From a checkpoint of a small mixture-of-experts model trained on Wikipedia.
Size: 13 layers, width 384, vocabulary 16384, 52.9M parameters.
Experts: 2 picks a token, a shared expert of 448 neurons.
Training: a variant of SOAP for the experts, 442M tokens, 5898 steps.
Below are experts of layer 3 (counted from 0) of a mixture-of-experts language model. Rows are named router (the router's row for the expert), down (a neuron's output weights, with its number) and show model dimensions 0-191. Each number is 128 + 24 x the weight over its row's rms, rounded and kept within 0 to 255.
After each expert's rows: "raises" lists some tokens whose logits its average output raises strongly, later layers aside. This comes from a sample of Wikipedia text that the model never trained on.

# expert 16
router [159 122 126  62 126 131  86 102 151 166 136 105 115 109 109 145 106 162 161 146 158 128 113 100 162 137 114 170  63 155 119 130 146 112 141 106 107  95 123 125 143 153 103 165 104 120 103 157 125 104 123 115 158 139 100  82 119 179 106 146 135 170 112 131 155 110 156 112 143 114  99 112 133 158 151 134 155  88 164 149 117 102 160 156 124 128 134 152 161 128 112 122 170 111 135 136 112 139  96 134 110 168 163 108 133 164 159 143 111 140 150 109 122 129 109 125  96  93 123 122  91 123 121 159 127 105 166 123 172 152 109  92  99 109 145 147 122 108 149 100 111 151 106 106 130 130 123 116 116 133  94 116 136 110 172 144 115 136 152 116  79 138 118 150 102 127 133 155 122 135 105 160 118 107 155 135 133 141 113 140 138 122 139 160 137 133 140 154  91  94 103 150]
down2 [171 167 122 120 118  92 119 168 100 126 164 149 112 141 141 132 111 162 104 117 105 139  93 154 128 115 156 102 121 136  86 138 112 122 124 132  77  98 145 127 110 117 122 143 165 110 139 134 136 176 139 128  65 125 134 152 157 148 147 115 132 110 129 130 115  87 127 186 184 157 131 119  92  85 149  83 100 141 121 108 120 123 124  87 122  87 126 110 147 140 102 160  88 136 135 116 135 145 163 137 108 134 148 105 116 170 128 114 114 118 133 133 174 143 180 117 123 144 135 175 176 118 120 109 134 133 136 114 147  90 163 121 147 103 111 123 119 129 159 148 140 103 129 152 108 164 162 104 173 109 118 115 140 130 102 164 104 120 125 155  85 167  99 159 115 105 123 112 100 122 138 110 119 129 144 119 129 111 149 139 128 132 149 122 145  98  84  85 125 168 127  79]
raises: "in ", "a ", "and ", ". ", "the ", "at "

# expert 12
router [159 112 116  64 115 128  67 101 158 159 160 102 124 111 107 154 112 155 154 166 163 115 129 122 158 144 112 157 111 146 114 118 149 108 137 120 105  92 114 136 140 152 104 173  93 115 102 159 125 109 124  99 156 147  84  94 114 168 112 138 149 148 113 124 160 105 148 109 145 116 136 120 112 166 168 130 150  95 157 153 102 101 157 152 116 132 136 138 169 116 118 132 176 106 134 134 107 145  95 130  89 177 150 110 140 158 144 148 105 144 141 116 122 130 105 113 107 113  98 124 105 107 120 158 122 103 156 110 175 164 102  96  98  96 140 157 114 100 155 100 113 154  97 104 140 124  99 122 105 132  86 110 143 110 157 161 108 127 152 119  86 154 130 153 109 122 143 162 128 137 103 178 109 117 177 125 134 138 105 155 130 112 146 164 145 132 136 153  76  95 106 163]
down0 [109 153 169 119 128 127  89 145 115  93 120 142 103 163 115 100 105 125 118 131 150  90  94 166 127 115 131 102 139 151 151 160 119 134 147 139 156 158 129 118 121 121 107  88 168 132 127 114  97 132 121 148 152 127 121 127 140 165 100 115 111 141 189 136 132 152 111 130 131  97 155 107 125  81  43 133 138 182 151 104 152 171 133 136 115 131 111 143 102 138 132 164 139  99 122  93 105 152 117 136 125 142 111 130 105 124 106 146 136  94 103 132 165 146 129 124 130 179 140  93 121  88 147 122 172 114 141 151 109 146 129 120 166 121 134  97  92 111 129 106 150 112 120 119 110 117 131 164 132 125  98  97 118 117  96 153 101  89 103 123 139 112 113 136 156  82 134 134 138 115 131 103 116 117  79 128 158 156 125 127 131 118 126 135 132 126  82 103  89 110 174 144]
raises: ", ", "f", "-", "k", "t", "p"

# expert 10
router [160 135 102 166 170  71 158 127 158 132 136 124 171  99 122 140 124 144 162 128 164 135  94 102 140  95 137 136 127 128 132 114 131  90 151 135 107  94 105 131 159 114 101 148 125  94 114 139 100 125 109 124 162 144 112 152  94 154 178  96 157 134 120 158 133  78 117  93 165 103 155 109  92 144 128 106 151 119 120 138  85 125 143 156 124 155 124 103 149  92 123 116 154  89 146 131 103 134 111 142  99 106 112  91 110 158 141 137 114 128 169  97 136 151 119  97 104 126 147 109 173 107 101 126 126 139 148 101 126 145 112 125 122 120 176 141 111 110 169 119 120 154 114  91 145 142  94  95 102  77 111 114 128 118 142 155  90 160 165 112 123 113 114 141 127  98 147  93  98  85 103 132 104 148 139 133 137 127 110 131 174 101 141 150  88 134 149 135 105 142 141 185]
down5 [ 91  70 160 150 117 147 147 164 131 142 117 101  87 115 148 119 163 141  80 140 146 105 121  81 121 142 176 145  93 102 135 163  94 115 122 132 151  78  97 147 102 119 117 124 151 118 154 135 148 125 144 105 158 127 162 131 170  89 128 170 114 123 123 119 139 136 166 130 157 161 146 153 164 126 134 144 108 146 116 126 126  85 107 124 149 143 146 126 140  96 138 126  87 125 126 144 127 171 159 139 167 131 126 153 121 131 103 126 148 118 172 151 181 111 140  67 112  97 124 123 154 139 134  97 135 140 127 134 155 120 114 138 110 109 107 108 144 149  93 131 141 124 145 125 106 122 157 147  98 117 134  87 167 138 144 124 117 128 119  97 109 114 128 144 114 119 138 114  90  97 136 117 104 135 100 118 103 120 147 145 102 116 118 195 152 134 127 108 148 121 135 121]
raises: "(", "-", "e", "in ", "in", "w"

# expert 4
router [152 108 125  65 125 137  70  86 153 161 150 104 123 108 101 144 108 158 151 164 139 133 121 107 156 131 113 166  70 148 109 117 146 113 132 114 110  91 112 123 141 153  92 181 101 108 104 155 125 109 125 115 155 147 102  79 119 176 114 137 133 163 112 136 129 112 156 121 151 125  99 112 124 142 161 133 154  85 158 146 123 123 152 151 135 131 139 167 168 130 118 132 165 113 143 131 107 136 101 133  99 186 136 100 134 162 159 140 109 154 138 115 126 125 102 126 107  81 109 119 102 110 132 162 128 106 165 124 179 156 109  98 103  93 150 145 120 101 153 101 104 143 105 116 131 132 121 118 116 142 101 113 134 110 162 158 107 143 152 111  89 140 121 140 112 121 131 155 122 128 110 168 116 112 179 140 144 132 102 132 132 115 144 153 120 129 142 154  66 104 110 143]
down2 [115 139 158 169 139 122 195 117 111 107 128 117 160 155  96  88 125 154 113 110 105 133 145 178 120 106 116 123 148 146 121 163  94 158 134 161 147 137 143 134 138 123 131 112  72 173 176 145 116 108 129 135 160 171  94 117 117 125 119 141 170 101 120 148 116 108 140 134 145 129 131 139  92 130 149 107 129 155 127 139 171 125 174 164 135  78 111 105 144 123 159 132 121 112 129 107 133 140 142 139 165 137 106 120 118  70 163 193 150 121 157 122 142 155 189  98 130 155 128 140 115 129 133 146 115  70 150 149 162 157  81 144 113 134 155 118  77 145 117 129 118 138 139 138 168  85 153 149 127 176 131 104 119 130 137 159  82 138 129  98 147 145  84 142  84 137 160 160 144  89 148 159 114 105 153 135 128 141 160 150 167 144 130 101  98 128  91  93 119  98 143 128]
raises: "-", ", ", "the ", "in ", "a ", "an "

# expert 2
router [164 120 110  81 127 141  71  86 156 158 166  96 119  91  93 147 116 165 157 156 164 121 117 112 163 134 103 165  90 151 112 102 148 111 145 140 109 100 108 139 139 141 100 164 115 109 100 154 117 108 123 102 153 140  86  77 114 170 118 123 131 179 102 145 148 109 145 111 147 118  92 126 136 146 164 129 152  82 155 142 121 133 161 148 106 121 117 156 159 118 113 115 163 110 144 126 127 141  88 137 109 157 141 114 133 175 157 148 107 140 149 111 112 134 111 123 105 117  97 131 116 124 122 160 114 114 162 119 161 149 102  94 103 109 145 149 117  83 140  84 104 144 110 108 133 139 110 107 112 130  83 109 138 117 158 140 111 132 153 114  75 140 132 152 111 115 139 141 119 134 101 157 116 100 148 150 129 126 109 137 135 108 138 162 132 130 148 163  85  92 110 162]
down1 [138 126 143 120 142 158 165 149 131 113 149 148 149  87 148 157 118  83 160  96 143 117 107 142 158 168 141 139 124 112 178  96 121 150 129  81 119 109 181 130 101 112 130 105 146 124 132 135 160 139 134 139 110 121 129 105 155 138 130 154 177 132 158 148 154 156 151 145  87 146 120 111 167  89 132 141  98 118  97 141 103 164 102 132 146 141 143 105 135 101 142 143 121 147 118 135 131  99 138 115 117  96  92 130 125 146 154 126 141 153 130 156 155 127 150 138  91 124  93  97 130 143 183 138 124 154 121 114 115 145 105 138 100 129 100 127 123 104 159 118 139 150 149 115 119 144 101 146 170 138 107 145 138 136 103 114 120 119 109 107 131  87 141 106 129 141  98  93  95 111 105  86  91 133 150 146 140 121 133 107 103  85 127  93 115 123 119 104 122 128 105 141]
raises: "ad", ". ", ", ", "-", "'"

# expert 0
router [152 104 129  48 121 139  84  90 143 162 146 105 130 105 103 145 111 164 161 155 154 139 125 117 166 140 103 181  88 160 115 137 147 121 148 149 102  93 120 136 138 154 105 168 111 104 112 148 123 101 131 114 151 137 106 101 122 170 112 137 141 163 102 136 135 105 151 112 145 118 108 104 129 147 152 129 165  96 158 151 132 118 153 146 141 130 136 171 154 124 111 130 168 124 141 121 118 145 102 141  93 171 157 106 136 168 156 139 114 152 151 112 128 130 106 112 106  99 113 124  86 110 126 148 148 106 166 121 163 146 108  95  99 104 141 152 121 112 160  96 110 144 104 104 136 130 119 113 107 143  87  95 139 112 174 124 106 128 156 111  77 144 125 153 103 127 132 146 117 143 108 164 108 106 153 136 140 140 110 142 139 124 154 155 132 120 144 157  98  97 117 158]
down1 [148 128  96 100 141 140 112 153  98 140 132 107 148  94 149 138 115 152 125 137  86 141 104 116 136 178 131 138 113 117 163 128 146 140 174 127 156 175 104 118 165 123 142 183 101 118 110 131 102 106 152 100 128 134 149 144 164 134 122 114  85 110 111 153 138 149 152 116 122  89  92 160 106 149 105 157 158 109 107  98 135  99 137 114 136  90 127 128 136 134 121 120 128 114 136  89  98 134 118 137 116 165 135 170 108 129 153  86 151 112 161 140 119 135 140 150 112 132 167 159 131  95  88 112  97 129 121 111 144 102 124  92 140 124 102 125 168 128 122 138  89 149 114 117 108 143 124  89 148  75 141 134 111  82 116 171 142 121 124  86 100 129 126 132 143 150  78 111 108 167 105 118 145 134 154 135 111 108 152 125  66 133 124 128 163 113 127 163 134 125 114 149]
raises: "is ", "as ", "| ", "; "

# expert 9
router [143 138 131 151 131 124 129 101 116 153 131 105 162 113 116 124 108 135 129 153 144 146 126 136 136  97 129 134 108 146 127 171 161 152 139  87  98 129 122 151 148 119 128 163  72 111 134 152  94 105 103 132 136 176 116 123  98 128 118 122 144 134 127 159 132 115 155 106 133  80 132 132 108 135 132 176 139 123 147 133 149 121 152 118 137 133 142 151 170 114 101  98 160  91 150 164 106 168  96  96 125 136 107 104 102 121 139 175 109 121 169  90 116 174 104 127 157  95 148  95 158 109 105 141 116 128 172 120 157 166 113 115 106 127 131 143 115 136 154 106 123 164 115 121 124 132 132  97 117  82 109 147 137  85 168 175 120 160 152 102 124 116 108 130 130  93 138 112 102 129  82 116 102 106 114  69 163 104 132 179 157 110 157 152 122 168 157 144 105 158 157 189]
down5 [116 144 132 172  82 124 146 125 132 118 180 157 119 111 121  76 106 124 150 169 149 103 146 149 126 145 101 144 113 121 160 144 136  96 135 102 162 136 157  98 129 132 135 152 140 157 170 112  96  90 150  86 157 160 119 126 113 121 105 102 134 175 123 142 176 135 142 131 121 130  78 153 108  97 134 137 105 105 103 132 115 121  97 162 108 106 120 131 148 115 130 152 107 140 144 110 165 121 153 135 122 101 162 152 121 174 122 158 109 133 150 103  89 164 137 128 112 149 109 124 111  96 141 144 137 121 148 142 149 158 149 135 125  93 106 150 129 112  98 120 125 149 147 113 115 142 106 156 120 130 159 120 139 124 128 143  72 143 119 133  97 144 195 105 101 140 102 113 111 129 147 122 141 146 107 132 104 120 115 140 119 127  80 107 147 142 109 137 133 107 169  95]
raises: "and ", "(", "H", "in ", ". ", "is "

# expert 17
router [166 143 112  60 108 141  60 111 165 167 112  94 125 115  96 160  99 155 142 155 157 130 123 116 133 134 101 172  81 174 111 123 149 116 150 142 112 110 116 143 147 145 125 153 118 123 104 182  99 100 121  79 137 142 113  89 117 171 124 157 142 164  98 141 122 115 171 119 164 126  78 129  99 181 165 113 153  93 142 154 131 105 150 128 149 159 139 147 177 107 120 119 159 113 125 145 115 138  95 122 112 197 127 117 134 188 150 153 109 128 110  95  99 143 108 102 122  99 118 116 111  98 121 152 131 100 163 105 162 119 117 100 109 128 142 152 130 133 155 105 106 158 115 122 142 157 112 125 101 136 104  96 151 106 177 110 115 134 156 110  88 115  95 153  83 130 134 130 120 142 111 169 111 100 167 122 138 120  98 152 127 112 155 158 144 131 129 170 114 104 120 140]
down0 [137 104 169 102 138 117 114 160 115 162 147 132 112  88 140 129 116 124 131 103 135  65  55 107 144 106 151 182 111 137 160 115 114 113 127 105  86 112 117 136 113 156  51 130 156 145 149 143 141 118 110 121 116 135 112 112 124 127 146 138 119 145 105 123 162 155 158 165 150 140 139 106 145 115 134 147 119 117  80 112 105  91 115 164  94 158 123 141 114 112 121 134 106 119 130 117 109  97 142 141 146 103  93 153 184  90 146 160 153 125 130 139 173 134  90 145 150 171 105 146 100 106 143 174 131 123 109 156 111 172 132 131 146 114 139 124 122 107 119 172 103 141  92  98 153 170 102 160 127  93  83 141 131  94 101 140 198 142 143 155 112 139  83 149 131 162 108 129 127  96 116 128 114 132 108 134 165  93 146 122 136 104 140 120 119 120 113 133 108 146 142 155]
raises: "as ", "to ", "at ", "in ", "in", "r"